python train.py --n_head=10 --norm="layernorm" --rope_base=76600.0 --lr=0.00355 --grad_clip=1.0
Below are experts of layer 4 (counted from 0) of a mixture-of-experts language model. Rows are named router (the router's row for the expert), up (a neuron's input weights, with its number), down (a neuron's output weights, with its number) and show model dimensions 256-319. Each number is 50 + 12 x the weight over its row's rms, rounded and kept within 0 to 99.
After each expert's rows: a language model's description of what the expert responds to; "comes after" lists some tokens at least twice as common just before its tokens as in all text. This comes from a sample of Wikipedia text that the model never trained on. Tokens count by the router's weight.

# expert 10
router:70 45 53 64 43 46 74 40 44 26 62 44 53 32 38 66 61 47 72 37 67 44 38 41 31 43 13 45 54 50 64 45 58 39 50 57 52 37 64 58 27 39 52 58 45 48 47 80 69 68 51 62 40 57 22 50 42 51 64 58 74 34 47 31
up0:42 78 41 65 50 36 39 36 50 40 68 49 47 33 42 52 38 75 53 52 58 36 41 46 36 51 60 48 50 69 64 58 51 46 47 33 58 35 37 34 37 57 37 35 45 22 38 47 33 35 36 58 39 57 57 58 40 52 57 57 57 51 39 20
down0:55 36 69 49 41 39 38 43 51 52 44 44 38 54 57 61 79 41 38 75 58 62 40 51 49 67 40 52 54 60 34 41 65 46 64 28 43 60 66 51 48 49 47 44 55 39 41 48 55 57 44 37 42 28 70 63 45 56 42 68 38 40 52 54
up1:64 58 41 79 46 55 39 53 47 40 46 48 53 33 44 51 70 37 42 72 37 38 43 56 55 32 46 58 66 49 56 59 54 31 41 75 69 43 78 52 32 41 63 36 69 62 36 45 51 67 38 48 48 63 35 52 68 56 75 71 55 68 63 49
down1:39 62 60 47 49 39 39 55 52 63 44 33 49 45 45 44 47 68 62 52 49 47 55 68 32 52 49 65 67 84 38 31 38 40 52 53 49 51 45 47 67 61 52 69 32 56 72 42 52 35 55 49 49 56 74 55 65 12 54 42 59 50 59 58
up2:59 63 50 32 49 67 49 61 65 39 59 55 27 63 54 40 54 61 50 55 56 53 34 45 65 39 53 39 52 61 58 34 47 49 75 40 29 53 51 74 36 64 59 77 40 69 39 58 38 31 39 52 51 33 53 58 48 60 69 56 20 53 62 54
down2:52 63 45 48 51 25 32 38 53 37 58 38 44 58 46 56 35 25 65 64 50 57 50 57 38 66 39 51 29 67 60 47 37 21 43 63 59 54 44 57 51 47 47 66 58 58 30 60 48 50 42 41 52 61 67 49 68 39 50 51 46 56 30 50
up3:67 32 53 60 64 50 58 26 34 61 48 46 34 31 59 55 64 48 40 57 49 53 52 50 43 52 32 48 67 30 52 52 36 48 56 62 55 50 53 62 26 49 32 40 43 39 39 56 53 44 37 55 55 72 74 69 36 47 53 75 50 26 48 45
down3:46 41 20 56 49 54 40 57 45 66 23 43 49 45 25 60 50 61 48 38 53 45 54 53 65 44 65 47 42 48 49 57 56 45 57 33 54 44 55 53 33 43 46 47 53 52 46 38 43 54 53 65 68 55 44 49 68 62 58 41 42 39 58 63
It responds to: Later or final pieces of names and derived words, often place names and adjectives, e.g. Lesot·ho, Gret·na, Nigeria·n, ist, ical.
comes after: "s", "t", "er", "or", "on", "en"

# expert 4
router:69 44 60 54 45 37 75 49 45 34 45 47 45 50 56 51 73 41 57 49 56 61 27 35 46 60 44 52 55 52 54 40 45 32 19 45 44 42 30 78 47 53 38 67 30 48 44 54 39 62 48 44 54 67 34 42 59 49 45 57 44 71 54 52
up0:55 58 31 34 49 52 74 35 37 30 64 43 71 70 45 62 80 72 61 42 40 53 49 67 75 60 64 45 59 44 45 41 43 40 60 58 76 42 58 52 33 35 41 50 39 47 36 31 57 45 53 32 58 46 54 36 37 45 37 35 25 46 50 41
down0:29 56 44 48 38 51 44 61 50 43 37 61 44 37 81 57 35 53 50 62 22 40 41 71 60 32 66 41 41 43 57 42 47 62 40 32 55 39 64 40 47 36 63 56 49 48 65 52 69 63 63 54 67 42 51 58 56 42 49 41 56 56 52 74
up1:43 48 19 60 61 42 52 46 39 32 53 76 26 56 52 39 25 50 41 56 46 62 42 55 69 41 39 44 84 63 53 61 52 57 30 47 57 59 19 40 75 58 52 56 50 41 61 48 57 45 50 39 65 61 33 40 58 72 65 26 26 54 79 66
down1:54 61 62 37 76 46 45 45 25 48 51 31 37 31 40 49 58 69 48 48 62 53 57 42 42 44 44 44 51 51 47 66 62 48 40 44 50 53 48 33 49 20 48 58 40 28 67 58 71 66 66 47 55 28 59 48 57 60 20 57 71 50 40 48
up2:33 59 54 47 73 38 72 33 66 45 47 51 52 55 66 49 60 31 43 41 62 51 32 53 40 39 48 61 46 53 48 49 54 32 54 44 58 60 37 53 39 79 52 54 38 34 51 65 48 60 61 30 39 52 42 38 18 43 40 66 46 72 60 56
down2:68 55 43 59 63 38 52 38 49 40 46 45 32 38 51 42 56 41 37 35 68 09 37 81 51 38 51 50 28 28 60 59 34 43 48 59 64 56 29 32 55 50 43 56 36 48 46 32 47 45 38 57 56 33 47 56 57 63 54 61 28 52 47 38
up3:41 52 55 65 52 45 48 45 50 51 50 37 46 62 44 30 41 75 64 56 51 61 74 24 48 45 44 55 37 58 63 60 52 58 56 70 38 59 61 44 38 34 33 36 15 30 51 57 61 62 49 32 53 62 53 49 51 46 51 65 46 56 48 64
down3:46 32 49 59 38 71 66 60 64 23 47 67 59 47 47 46 53 34 41 72 67 52 40 46 53 52 58 60 48 50 61 36 47 48 39 57 62 45 42 49 45 55 41 67 43 55 61 49 62 41 60 67 37 48 31 40 23 62 40 63 55 63 40 46
It responds to: First pieces of words, often capitals or consonant clusters starting names or common words, e.g. s·cr·apped, Qu, comp, Am, D.
comes after: " \"", "S", " S", " (", "-", ":"

# expert 2
router:67 21 43 50 81 59 47 72 55 57 47 33 74 48 37 58 78 55 74 49 47 52 33 67 52 49 57 55 67 51 39 45 69 31 56 53 36 40 56 57 51 61 60 74 38 47 50 60 63 38 40 61 53 53 71 38 61 61 68 55 20 54 59 58
up0:69 49 44 54 52 41 43 44 26 52 44 45 59 47 52 35 62 43 51 44 58 78 56 48 44 63 38 56 33 49 51 38 70 46 54 44 53 56 60 52 42 39 53 40 53 53 57 49 54 34 64 49 60 31 60 50 39 54 28 41 39 45 60 81
down0:61 47 54 44 43 62 45 49 25 66 44 68 54 60 36 52 42 45 49 43 53 58 69 50 69 52 61 49 68 58 49 50 55 59 64 58 55 53 46 46 47 54 68 37 46 33 16 41 54 49 65 58 63 46 70 50 39 35 46 59 54 58 51 60
up1:80 27 49 41 46 58 59 68 47 55 64 81 80 65 38 66 51 55 42 48 37 46 51 47 39 66 46 64 34 30 54 53 57 59 62 57 52 59 48 59 40 61 56 29 53 74 54 33 59 44 53 54 58 39 52 59 46 53 50 60 55 63 27 44
down1:48 63 59 44 50 60 49 38 67 48 26 42 26 54 39 45 30 45 63 56 49 52 26 63 72 38 71 36 53 46 39 43 63 61 36 44 54 38 51 56 64 52 47 63 56 48 45 56 52 69 35 49 56 33 58 45 55 62 36 52 54 32 72 50
up2:28 53 46 33 56 50 51 12 64 52 48 56 30 57 32 49 54 45 48 31 51 51 36 58 63 52 49 46 37 55 52 44 57 47 59 48 54 60 54 52 55 58 45 42 39 54 43 45 39 42 45 44 68 53 33 47 63 50 71 53 41 67 41 57
down2:50 45 56 56 53 52 38 71 49 62 70 58 70 26 47 35 35 52 64 34 44 32 35 40 48 48 44 48 51 36 50 64 53 59 41 53 42 44 17 56 46 46 40 45 85 52 63 53 52 61 49 41 51 61 56 54 36 48 50 28 42 61 60 49
up3:32 39 59 55 66 28 47 49 43 55 34 58 63 40 39 46 46 41 70 67 52 45 43 53 30 67 37 37 31 46 48 49 53 48 43 25 63 68 37 38 29 43 49 45 58 63 38 55 66 50 49 51 55 36 48 41 69 38 38 64 64 55 46 47
down3:44 46 37 44 53 62 40 50 38 62 79 50 42 72 64 55 66 63 30 55 64 51 68 45 43 41 55 53 68 79 70 45 40 66 52 54 46 40 42 48 66 50 22 40 57 60 62 44 37 35 44 53 62 53 18 16 61 41 49 39 34 33 37 43
It responds to: Commas after dates or clauses and the digits inside years and numbers, e.g. 2023, then comma, 19·2·9, ISBN digits.
comes after: "1", "9", "0", "2", "8", "7"

# expert 13
router:35 63 70 43 68 56 35 52 61 48 60 53 46 43 49 29 30 58 45 37 63 43 43 46 39 24 62 43 50 52 41 30 40 43 46 40 56 54 72 46 57 46 41 72 49 55 47 52 33 42 53 34 45 59 41 39 44 48 41 71 43 65 49 51
up0:48 37 74 40 60 71 67 53 43 60 48 53 55 61 54 52 42 58 60 53 40 56 54 52 68 60 53 31 47 38 53 47 27 66 45 47 43 77 50 37 40 36 39 44 44 55 52 35 61 35 53 52 51 49 58 60 36 39 38 42 15 32 26 54
down0:57 47 44 58 46 46 61 57 70 44 50 51 61 35 61 54 71 41 43 30 47 23 28 30 69 71 59 68 40 62 60 50 36 27 55 54 56 53 61 43 39 49 49 60 64 50 30 31 42 57 31 24 59 49 60 54 35 53 58 58 49 37 45 44
up1:58 29 70 62 78 39 44 56 48 33 37 39 34 40 29 64 22 50 73 57 49 50 42 37 42 22 31 75 56 50 58 15 49 44 57 58 39 49 58 64 48 28 53 41 57 52 63 64 43 33 52 46 43 49 50 48 58 40 49 59 53 63 70 43
down1:47 59 44 63 42 48 43 51 48 26 75 52 77 71 53 61 56 46 58 71 48 47 34 58 34 43 52 30 44 44 44 47 64 38 41 50 46 62 58 38 59 54 34 49 37 48 34 51 50 50 53 57 37 52 69 33 60 48 56 31 62 51 53 58
up2:52 46 51 57 33 56 44 49 44 68 87 86 43 55 28 83 39 50 56 46 58 72 62 39 58 51 37 53 36 50 43 41 76 61 57 28 39 47 66 39 43 60 34 44 39 47 46 45 47 41 59 30 65 47 40 53 60 61 52 53 38 65 39 48
down2:62 41 49 42 51 43 56 49 63 51 50 63 61 63 70 33 49 52 49 55 67 45 48 47 46 32 46 52 46 38 33 68 44 66 64 60 50 51 30 65 51 55 49 38 60 51 44 25 50 43 43 39 52 41 59 60 56 54 41 54 44 51 77 40
up3:60 58 44 51 52 43 31 47 46 35 41 44 65 63 61 48 48 53 18 31 64 28 48 36 50 65 58 80 56 55 44 48 60 43 38 38 30 70 66 42 68 65 54 51 51 38 55 60 31 48 54 39 57 38 51 32 49 51 39 61 72 67 30 70
down3:40 32 49 52 51 51 45 44 64 50 41 55 28 52 42 49 62 49 65 51 49 40 49 37 69 66 48 55 55 74 65 33 43 38 71 54 47 64 55 63 61 62 62 24 35 45 54 66 41 71 72 52 69 54 30 56 51 51 48 43 52 34 50 62
It responds to: Articles and quantity words opening a noun phrase, like a, the, one, two, first, several, e.g. no one, a third child.
comes after: " a", " the", " of", " with", " for", " is"

# expert 7
router:65 31 61 22 56 58 34 50 48 26 47 52 45 52 74 32 51 56 61 40 60 62 39 55 49 51 41 37 49 57 33 47 32 58 29 49 62 54 36 69 43 29 35 65 61 49 46 77 33 42 53 63 50 57 41 50 58 40 59 55 70 70 46 54
up0:55 56 51 48 54 69 49 49 60 75 45 27 23 63 49 53 48 50 59 64 51 57 50 51 76 60 57 37 46 59 51 44 68 39 44 50 40 46 55 40 38 59 47 66 42 80 26 68 56 54 41 34 33 32 60 39 44 58 43 47 40 62 22 65
down0:56 52 43 59 27 43 52 43 54 36 52 51 70 25 30 50 39 60 27 41 33 52 26 44 40 21 50 56 54 58 58 52 40 32 31 58 56 48 53 41 64 57 25 52 39 33 74 54 60 68 61 60 61 51 56 54 67 48 53 72 51 46 24 63
up1:32 40 51 46 65 48 72 58 47 49 33 60 59 68 53 64 33 52 53 46 53 45 26 54 47 52 58 31 49 41 40 59 37 53 54 36 54 48 30 46 29 64 37 52 79 46 37 34 15 25 50 45 51 57 58 52 36 42 40 50 34 69 46 48
down1:46 45 49 27 53 64 46 64 61 58 40 49 44 36 48 47 71 39 64 73 52 27 39 41 61 46 30 32 42 48 67 47 51 42 44 43 38 49 39 52 48 42 64 51 51 40 30 33 64 32 28 42 49 71 36 75 38 66 52 52 63 44 54 53
up2:57 50 50 58 56 59 24 42 52 52 53 50 62 62 42 50 53 54 47 40 52 62 70 46 33 72 53 58 38 57 58 48 32 61 46 49 38 28 65 37 45 74 51 35 39 20 34 48 52 46 54 67 35 49 43 42 24 69 69 72 49 51 45 69
down2:37 44 62 53 34 56 49 41 54 65 55 39 37 43 45 40 57 53 57 47 52 63 79 65 24 35 49 49 64 40 63 36 48 81 70 53 57 54 46 40 34 55 46 71 65 55 51 55 60 50 48 40 43 51 52 51 71 27 61 28 66 66 62 50
up3:58 17 59 46 45 52 69 46 44 52 37 69 59 73 35 76 46 49 56 42 52 50 49 40 27 71 45 52 40 51 49 43 48 38 67 42 17 63 67 42 51 41 66 55 53 53 33 47 26 49 40 55 64 64 41 28 34 41 47 46 40 47 65 48
down3:52 27 43 44 53 46 49 53 45 36 52 69 38 50 62 34 25 50 43 45 66 57 43 55 64 62 49 31 48 34 66 55 42 65 61 56 60 46 58 49 57 74 53 45 63 50 54 69 71 35 78 37 35 58 42 59 42 49 39 38 43 52 47 52
It responds to: Blank-space and pipe tokens before numbers in election and census tables, plus signs like −, +, ^{, e.g. Total votes cells.
comes after: " |", "%", ";", "|", " /", ":"

# expert 3
router:74 58 65 41 50 32 75 51 59 37 52 40 47 44 55 43 40 58 45 51 59 40 56 58 73 29 23 55 49 47 64 44 40 44 32 65 51 32 35 44 54 44 38 55 49 43 44 75 60 52 56 63 53 62 78 52 60 64 55 58 74 46 56 39
up0:54 41 66 43 58 39 54 41 48 40 63 48 64 52 50 39 29 52 57 44 46 72 27 57 49 23 56 35 60 44 39 66 41 51 58 44 43 63 41 39 42 46 27 46 43 66 52 55 55 55 56 60 63 58 42 56 63 55 35 42 44 56 50 38
down0:42 36 45 52 39 61 56 57 59 59 45 54 57 59 40 48 69 28 65 62 55 27 56 32 59 59 45 38 47 49 54 43 73 43 47 38 42 56 51 46 62 47 62 45 27 44 62 62 51 53 48 44 43 59 57 42 62 48 70 21 51 36 55 46
up1:64 23 39 53 52 42 57 65 74 45 62 38 17 44 52 47 54 70 48 41 39 49 41 43 58 39 41 53 48 39 42 42 47 45 50 68 55 51 56 40 44 35 36 51 51 50 34 48 66 65 62 59 53 41 58 54 35 50 58 55 60 39 59 67
down1:23 80 43 62 57 61 44 48 47 51 47 39 72 59 51 38 48 71 68 43 63 43 50 37 39 49 53 61 14 41 44 48 44 38 36 41 80 63 52 62 44 39 31 33 70 45 52 57 45 43 63 42 57 40 57 49 62 41 46 52 56 45 63 54
up2:48 39 72 82 35 61 53 62 45 62 49 47 50 80 53 49 26 51 54 43 31 57 70 48 41 37 55 56 30 61 47 31 57 49 55 53 31 54 62 50 44 33 58 69 57 40 38 57 54 48 49 66 55 60 55 53 51 53 24 56 46 45 73 47
down2:64 50 61 46 62 59 73 42 58 54 44 43 52 37 55 44 50 63 55 57 56 74 52 40 57 29 49 44 51 37 72 57 35 62 51 42 54 32 36 41 46 54 58 49 46 48 30 31 65 58 71 44 49 46 36 52 31 52 50 61 62 58 60 63
up3:58 57 33 35 65 59 32 57 61 37 53 37 61 26 38 43 44 48 43 24 25 60 59 55 58 21 46 36 41 47 43 44 71 48 34 43 70 51 42 67 17 37 39 71 45 48 55 46 24 64 45 50 47 66 54 27 45 54 53 47 69 53 54 36
down3:44 54 35 53 54 64 77 52 52 54 29 46 33 43 81 41 52 35 52 39 40 47 54 77 58 42 53 36 79 38 40 43 49 50 35 34 72 54 46 44 62 44 76 45 62 43 48 48 59 41 64 28 43 84 49 57 45 53 43 40 63 35 18 64
It responds to: First digit of years and numbers after a space or bracket (1|779, 2|027), plus opening pieces of unusual words (que|uing, ance|stors).
comes after: " ", " (", " $", "_{", " £", " #"

# expert 5
router:46 42 45 48 45 67 43 63 50 43 43 52 71 42 55 35 71 40 56 50 48 49 62 51 50 47 41 64 35 69 66 51 50 40 73 50 38 67 31 65 57 55 52 38 40 20 44 62 48 54 58 36 61 33 49 45 67 52 47 57 68 45 56 62
up0:58 63 36 43 64 46 53 44 45 47 28 60 61 40 51 45 45 45 42 52 58 44 27 44 25 49 34 56 51 37 43 59 59 46 58 47 36 52 31 43 41 44 50 40 63 72 14 41 37 56 56 53 40 40 41 49 56 52 47 58 46 43 81 54
down0:46 47 32 49 46 38 64 64 65 65 45 38 43 39 41 52 28 53 52 51 45 56 71 23 54 37 48 42 52 54 52 79 72 49 50 51 32 46 28 55 47 59 39 52 40 50 38 53 45 72 45 52 65 43 51 59 56 42 42 45 63 53 40 71
up1:34 34 61 43 37 24 53 52 48 47 58 63 60 55 36 57 36 53 37 27 41 35 44 61 50 59 35 51 50 64 55 41 42 60 16 58 51 48 58 59 33 48 68 37 38 31 55 74 57 59 62 51 45 61 54 56 80 36 52 45 41 67 30 36
down1:57 67 36 50 33 54 53 50 41 47 61 46 52 35 52 56 50 50 65 44 68 44 66 47 45 59 60 49 46 58 53 29 40 73 46 61 52 53 22 53 58 65 44 53 67 62 53 36 26 50 47 57 52 40 63 41 48 43 50 47 65 49 50 44
up2:54 52 48 34 43 25 37 54 31 55 66 53 38 71 55 41 39 42 46 53 34 66 60 46 37 47 36 50 45 58 57 28 62 64 56 70 51 68 50 54 73 63 42 56 65 47 48 34 45 16 61 43 59 43 56 50 61 40 41 61 34 68 55 30
down2:60 60 22 48 65 36 53 32 55 66 48 51 44 60 61 39 57 54 61 53 47 27 54 59 34 50 37 62 59 39 22 26 42 52 47 61 57 47 57 60 46 27 48 57 35 78 49 37 46 58 26 55 59 40 61 36 18 52 40 51 52 18 62 45
up3:31 62 55 60 62 37 44 47 60 52 46 38 44 46 39 34 57 38 52 50 68 52 44 64 65 46 36 44 44 45 59 42 47 54 42 38 59 58 46 56 47 59 49 49 46 40 60 56 58 63 55 44 39 51 36 66 37 42 43 62 31 35 61 43
down3:46 52 62 74 33 63 64 59 49 40 55 64 48 54 53 43 44 48 57 52 53 32 52 34 64 56 38 31 58 57 31 46 60 44 65 56 35 68 23 62 53 41 35 48 68 38 46 56 28 52 42 37 44 19 47 76 62 39 68 25 74 65 36 48
It responds to: Header and label words in sports statistics and award tables, such as season, career, Total, Location, Top score, Won, Nominated.
comes after: "-", "|", "==", " was", " first", "The"

# expert 14
router:38 53 51 60 73 51 65 58 41 42 48 56 50 53 40 51 47 43 49 41 54 47 30 47 40 45 19 74 35 49 63 29 55 24 45 65 55 58 36 58 35 47 46 50 30 53 36 64 50 44 47 60 63 37 68 55 55 46 48 58 43 66 51 62
up0:46 47 44 46 51 61 54 50 32 54 52 34 58 19 56 59 38 53 45 35 43 47 45 51 31 47 52 55 26 58 52 49 35 47 40 55 41 66 37 35 46 61 53 67 51 63 46 27 62 53 68 38 49 55 68 38 44 36 76 58 76 45 48 53
down0:78 46 70 53 66 32 33 38 64 64 48 47 31 61 58 51 73 44 48 57 57 49 34 43 45 30 42 50 54 70 40 59 50 40 49 44 70 29 51 84 41 56 55 38 46 39 49 57 40 74 39 62 63 37 53 55 67 41 41 57 44 51 56 53
up1:59 61 56 49 64 33 48 51 60 58 44 58 41 44 52 77 45 46 57 49 32 50 53 40 63 55 54 44 50 60 39 38 41 47 65 63 42 55 56 50 41 73 56 50 56 34 40 69 44 46 40 48 56 45 55 65 78 56 41 64 44 56 55 29
down1:54 62 34 69 35 46 58 67 32 61 51 48 57 56 54 55 35 39 36 60 59 62 48 55 61 44 57 40 34 73 49 42 45 51 66 57 41 35 60 63 66 41 62 47 63 47 44 43 51 48 52 26 29 31 60 44 34 70 48 42 43 55 52 47
up2:51 57 53 44 50 51 51 49 57 38 52 34 41 41 46 61 37 54 27 56 50 32 35 42 29 42 48 35 52 42 48 53 42 48 55 46 46 57 46 59 39 45 35 65 52 70 28 40 48 60 62 37 57 49 38 49 59 60 29 25 54 45 32 38
down2:49 68 54 44 60 44 54 78 77 27 59 59 50 77 57 67 50 54 57 59 48 58 54 36 63 71 61 54 43 59 44 31 43 53 36 63 57 63 54 44 49 71 28 49 26 30 54 59 51 52 62 59 52 43 44 53 46 50 40 70 56 56 45 59
up3:58 46 32 50 94 48 46 52 34 46 58 43 37 40 50 46 64 38 34 36 58 63 25 66 45 53 49 46 36 67 49 47 61 60 42 66 48 38 43 70 52 67 60 50 36 27 40 51 63 53 44 43 58 54 49 60 70 53 41 53 44 46 50 68
down3:59 44 50 51 34 60 39 57 59 69 54 18 44 30 39 45 52 51 64 55 60 57 43 56 35 56 74 33 50 74 67 53 38 55 47 49 55 68 40 49 70 57 51 45 40 50 35 63 44 60 48 55 53 65 77 57 49 62 39 34 57 58 37 59
It responds to: Periods, colons, semicolons and similar marks ending sentences, list labels or abbreviations, e.g. Head coach:, U.S., p. 236.
comes after: "s", "3", "4", "5", "6", "7"

# expert 6
router:46 31 54 54 47 56 55 27 49 12 54 38 50 41 57 40 52 59 66 47 60 39 42 41 82 26 30 51 75 62 45 48 56 47 42 51 47 34 55 72 45 44 33 45 64 55 54 49 37 44 53 53 60 47 40 59 40 44 58 61 39 37 52 28
up0:62 49 63 58 47 64 39 41 39 54 44 36 53 44 52 32 53 58 57 51 31 43 65 43 45 33 54 50 59 53 49 49 27 51 68 46 35 61 38 37 59 36 43 59 55 60 41 49 58 83 57 72 51 73 52 36 40 45 60 56 48 62 37 42
down0:69 49 53 34 66 56 71 43 57 62 60 48 60 57 47 61 44 64 62 52 40 36 41 43 30 66 47 52 39 42 48 51 51 63 54 46 41 30 37 60 55 58 49 59 59 48 58 61 43 60 52 27 52 66 46 26 46 24 54 46 51 46 44 42
up1:44 50 31 33 37 65 47 56 63 45 52 51 72 52 69 56 58 33 68 55 63 66 45 50 66 69 32 62 72 53 47 63 64 54 37 41 50 66 56 46 47 44 32 57 54 58 48 52 38 34 65 45 74 53 50 50 59 17 34 32 54 26 63 56
down1:52 53 53 73 50 32 55 38 75 71 55 58 48 35 68 66 77 37 23 53 60 55 55 32 34 54 39 37 51 56 66 51 66 50 49 46 53 62 48 71 32 47 42 39 55 56 41 63 56 51 44 52 46 38 43 47 42 53 45 45 63 49 55 48
up2:57 57 46 40 40 52 44 23 52 40 29 50 50 33 67 47 48 41 63 55 34 40 49 54 61 44 55 50 60 48 45 41 65 51 49 38 37 53 63 56 47 61 23 65 82 54 46 64 51 56 56 30 44 32 55 45 32 62 62 49 61 48 39 45
down2:33 54 56 40 27 36 39 55 60 55 38 79 51 54 70 68 36 64 41 47 30 63 59 64 56 54 49 53 64 59 89 60 71 47 57 21 43 54 40 42 63 52 58 40 56 29 52 57 61 47 65 47 37 47 57 60 55 57 29 36 45 23 38 55
up3:42 73 46 71 45 35 48 59 43 64 60 45 57 61 55 60 60 49 55 50 64 67 30 51 58 44 46 25 39 44 54 48 61 49 55 52 29 46 54 50 37 52 66 50 46 38 41 73 22 59 67 67 61 55 44 36 64 54 54 40 36 45 65 55
down3:53 52 50 40 51 48 67 42 55 34 58 60 22 14 26 54 67 41 49 47 48 37 38 63 42 30 43 64 38 56 54 63 39 31 47 51 48 52 48 28 72 35 59 69 53 42 50 37 39 54 36 54 41 32 62 60 52 61 57 45 09 52 62 53
It responds to: Whole common nouns or early stems after articles and prepositions, e.g. land, war, house, time, per·pe·trators, re·des·ignating.
comes after: " the", " to", " a", " in", " and", " re"

# expert 9
router:46 42 62 49 58 36 42 43 46 34 47 47 45 48 45 31 39 54 42 38 46 45 44 36 49 35 25 46 54 60 42 43 51 38 54 61 62 48 47 64 71 57 56 51 58 42 45 66 31 60 50 72 31 64 63 62 49 69 58 44 66 53 55 62
up0:27 41 33 46 38 52 19 50 51 37 39 46 57 42 75 22 58 59 34 56 34 59 65 45 60 29 49 47 47 67 56 58 41 45 54 51 88 47 75 53 43 57 46 34 44 68 28 34 30 78 54 56 48 24 57 30 62 31 70 40 55 38 72 51
down0:41 61 63 44 58 45 44 29 48 64 57 44 27 50 26 52 53 50 53 45 36 58 69 27 44 56 67 34 33 40 54 48 45 34 52 79 54 48 35 42 44 48 38 53 85 15 35 47 49 36 44 62 35 65 73 50 63 49 59 58 51 48 61 47
up1:64 26 40 52 60 48 54 54 60 37 45 56 57 68 48 44 53 22 50 51 50 27 51 36 55 34 40 42 52 52 25 45 64 66 34 46 53 53 54 63 56 60 53 35 63 37 46 36 42 74 37 56 52 51 62 25 52 57 56 43 44 73 45 45
down1:59 44 28 43 50 18 56 53 35 34 46 49 60 43 59 70 44 69 64 49 56 51 42 39 42 37 27 30 31 40 55 58 64 43 68 55 38 66 54 48 44 22 59 69 50 72 53 24 30 49 60 41 61 56 46 66 55 43 56 58 54 53 42 46
up2:64 53 46 52 52 73 26 41 60 64 62 53 41 27 35 28 30 37 32 42 58 49 65 43 67 45 48 59 68 42 49 44 58 37 75 41 63 46 45 44 60 55 72 52 74 58 47 36 40 76 40 43 55 44 59 58 68 62 53 49 50 45 52 41
down2:45 33 61 57 42 48 43 48 43 51 61 56 33 40 76 62 48 64 62 42 63 57 53 57 44 48 31 29 65 61 51 46 51 51 53 43 42 37 45 42 52 46 51 51 44 46 40 43 34 54 75 52 49 62 48 69 49 47 58 54 60 53 42 81
up3:43 52 40 24 46 34 32 48 46 70 62 52 61 54 37 54 35 70 24 36 57 60 49 52 58 63 68 55 48 56 49 56 49 50 34 29 62 52 38 48 59 43 35 42 36 69 39 42 35 48 36 54 45 39 34 54 55 59 47 65 53 51 47 56
down3:49 51 85 68 46 63 48 54 48 40 42 58 28 56 43 58 66 61 54 60 52 45 64 63 53 48 44 52 69 50 49 63 69 46 66 44 36 65 53 43 54 59 44 63 73 61 45 35 42 37 53 45 59 44 60 45 62 32 57 86 56 61 24 65
It responds to: Inner word pieces like en, er, in, ten, often right after a hyphen or apostrophe, e.g. low-|en|ergy, law-|en|forcement, fing|er.
comes after: "-", "'", "–", " (", " \"", "/"